config.yaml
n_experts: 64
experts_per_token: 2
moe_layers: [1, 2, 3, 4, 5, 6, 7, 8, 9]
n_empty_slots: 16
router_score: "sigmoid"
normalize_top_k: true
router_bias: true
vocab_size: 32768
norm_eps: 1e-06
beta1: 0.95
batch_tokens: 65536
Below are experts of layer 5 (counted from 0) of a mixture-of-experts language model. Rows are named router (the router's row for the expert) and show model dimensions 0-191. Each number is 128 + 32 x the weight over its row's rms, rounded and kept within 0 to 255. Numbers have three digits each.
After each expert's rows: "gets" lists some tokens that make up at least twice as much of what it gets as of all text. This comes from a sample of Wikipedia text that the model never trained on. Tokens count by the router's weight.

# expert 63
router:117174160123189063072042128112184015192110198161137140143163098096191128140151123112100091158122066132069128122093095164154145134121142117132111124135134155099137152130164127105118106137174112135169137083134122086144148176107107146120079212107123155168138105117150099136062168068208151094147128130124121139168132150128147107132098159150103120103161098114132127167108152111179139096123118124147113136102086149107121101130112132117124140153154076160183086193184197113114109104059088134099109082112067088182181116136167126130151075114127150152100119137111134129137158128131137156
gets: "2", "4", "3", "1", "9", "8"

# expert 40
router:088126158117140084141110158146132049146096184150150153131153126097134153125125148070191144183138039125131114129097092135105183115104079152045083118143143113127095121108161076153150120137182138132093128107134125100133108121129152129154086161091157169137109135092125138129137119117112134130144158060145112210175138135116142135114074169126129138071136092095122172155153072127174092106125165110098123148095098168121112072149094149113130129141128116088105093173054144112149086113037139112124065077085174104149133167153120144140162138111152136215201121128129201111147105155089194136
gets: " of", " for", " to", " on", " in", " between"

# expert 39
router:183153125098083161158118175116127141154115151141175120129151131134064156151132101138106160167203150087143100082135207111120135129185193090091153153139174164138134080103095069146187132121126103220086116107105142187115153153140131147158098129136135151181097149119113158166085125159137128127119163157104135152088163113132122141101088111062148059138089111123142191104170103116068163188157130087155155118110205121151090100124124158114151086154120150108088148114094102136177160080181135119174201157100162114106074111094135117123109130097089114157146117141119147085135107207105108116
gets: " was", " is", " were", " are", " be", " had"

# expert 42
router:129127150137151144080069177081083147157098176113134128104171103113156174189116150115105116139156067155115115142080124144117102092170125120113116077119100118107091075141106124121111060129058092150119129083090083115119211117123114119133177196132111131094086130120076120189146158106168123141081098169153068118085176078124133092131057122112136115059188072099111149127139125127155092108117141106099154104121153149126106092113116113135108088145138092156146100186123158091108150151131091170181120140145082091119143180142178154107120101079076132183154137144100079189085149142067180112
gets: "|", "0", " was", " |", "\n", " is"

# expert 7
router:126133185133133096062075115120131078123154132174132136186131076103214121066169143081131106111143096147139073141130130139185090121141120144148137067143142108082090105120208084120094125109151169131127093152136106122076196076099159122164120175111151130082153121108081126167111130114133090076144132107141139133179138147126080144154088170104144135083137152134165147125115098144191088149131115103072117169113141139159106172118161142086131152172113098131128105171223133121187149147065157081049102150108118081122186176151183135128117102188072137139110124144134121109151132157120131174
gets: " of", "'s", "0", "an", " American", " United"

# expert 20
router:085116104141104152111086140178136124122092122169113162103086165084134106130122155138129091123123091089083145162156087163130138147116181108152182111173090131168140083158159098146158117153142153106086087115142125097157170125124142183077054180070123184145106149138157108097057119118157141098126186087108133130130145101165055167152147148067054106184176090143123138169162139113172097088101095216129126145081128120095140116081090188176094124096103155107087097169197132145115175147100148160113137139136137122131126151109114122128120168151102133118080091134141134200129102059190107120
gets: "-", "1", "2", "8", "4", "5"

# expert 1
router:095173088166145139092163120164083136083103123107073099134117131099136181129144130092143110127086124138092123155104122122161162117080124073127129061126094155105107138122118088129090079077147063140170143074156131094139087090098132124163150116100184173092111141107143167081127101095117070131185102116180134145185117067123131087141160138109113124163144112185135125137111093122099126180143157062145166163078194106096144147146130058080139136141123137103156154154104152097168119118146112083088128191139076154080115125156128149171163138107125136060083218101186066156148152109176101094
gets: " as", " by", " \"", " with", " to", " name"

# expert 12
router:136135082152132050123122135176102082152151148127160152134160113108184163200085119197136108159117120113117101190148134095142163154127131106094133069099092094167091115123123166130130145148074152116177092143090139108114122142206120157139119135153101127083173104148077185132114171127132091119061101112107156148132113112158068140164110071084113142191154108125147143180086084073171105099119126164085136083098125104106138093151164118103087084110124064110135128124175186077201132123101082119069140144105166110120110180125154121153132133082091091166091118125061137142134143105199155106
gets: "th", " first", " New", "st", " later", " second"

# expert 43
router:157127123160139110151114139116188163143166120115081107132175146095084137142147119116179213088187167121155148118120195158148117152101119130185132124162128120115108115148094130147071207043116148163112129122145118161128151135122136075063158091087145152075112131113102095135109149145147029155144153124127056144136152067135122144133110104128131128141065097147096134079129098182099125075150131130120151187088099103156159139140079081084133091133072152085141195133154075120114067150178176143148075145116157153127053148131053158136148117143113141140130132148180154096087144141136139124
gets: " |", ";", " /", " -", "};", "',"

# expert 32
router:168102116156171111102067143088146110196122129127104078163157130076134147139180127088112145096102102126120164092091209206162163100085137116107135125134107142120189063094175135145096139119077158134187139105140139102148177121138100126129046131128088130155120103132121101084127114137173182137135115154089067091160128155154136125096079068096193075100146116152120154129134112097162119067152102109142049131129098102136052050142138104143145114099123111133148112122106142153149085143075132135091117118178171158132182120116098087128155115126042147076099124187105117129177127140142110145
gets: ")", "%", "),", "\"", ",", "}"

# expert 59
router:111122137140143134158102129146168086102102168137143127167115073110203125164174138115127074148114133129104122074110138139128138106122107104125156077144134110140135168118110111124134155165148124162153143111113113092142160143108097151142132185158176103206098096130120003152080101092141155112148130119199095154169145112127152108161124147132175117074163140133132111125096093145111101068175076074143132110087056181118058119152157096159035089159147134118163086153200120100148128135030112157081132103090102081125207148143155135130152096092150142132128105136128117159181146168140126123
gets: " ", " people", " children", " Women", " People", " family"

# expert 45
router:111138124055166055131074119086132030162135149153153099140129094079199099155175150106114096126130131125115099117089084163110094097112116124159096081130128148158117177114145137099112149101190124127128177090140132095167145149123112179133084207095156111192109124074119139156089184131181135097130145107135133120167091138145147134158114102095127134149152097101132139142130091121170119079132100111144110083101119164064087063147112123086107164167146060158186094180170157114097130104072095128085094051097107091190161138112176116147133112139150147178107148155120144170179135121095134151
gets: ",", "1", " |", "2", " –", " -"

# expert 5
router:144116160172133106088086093141100122133124124109159104142111140183133161170213074121131169082156100168056096112078126144098108152149082206163137141097152086172128087140089124130139148180177146121183191135127090121134138133120095150155105176127137116141189117132159107117193124083137149155110121131102107150074103109117111128129125099121140062108108121153162136168105114094162099121069092114145106132091055128166076118114061103138057123127118129141152117187144158101107117113103137129110125065117104104092137125195130085093152132111098174178055121178105158160141133222079132156
gets: "0", " million", " —", " United", " Total", " –"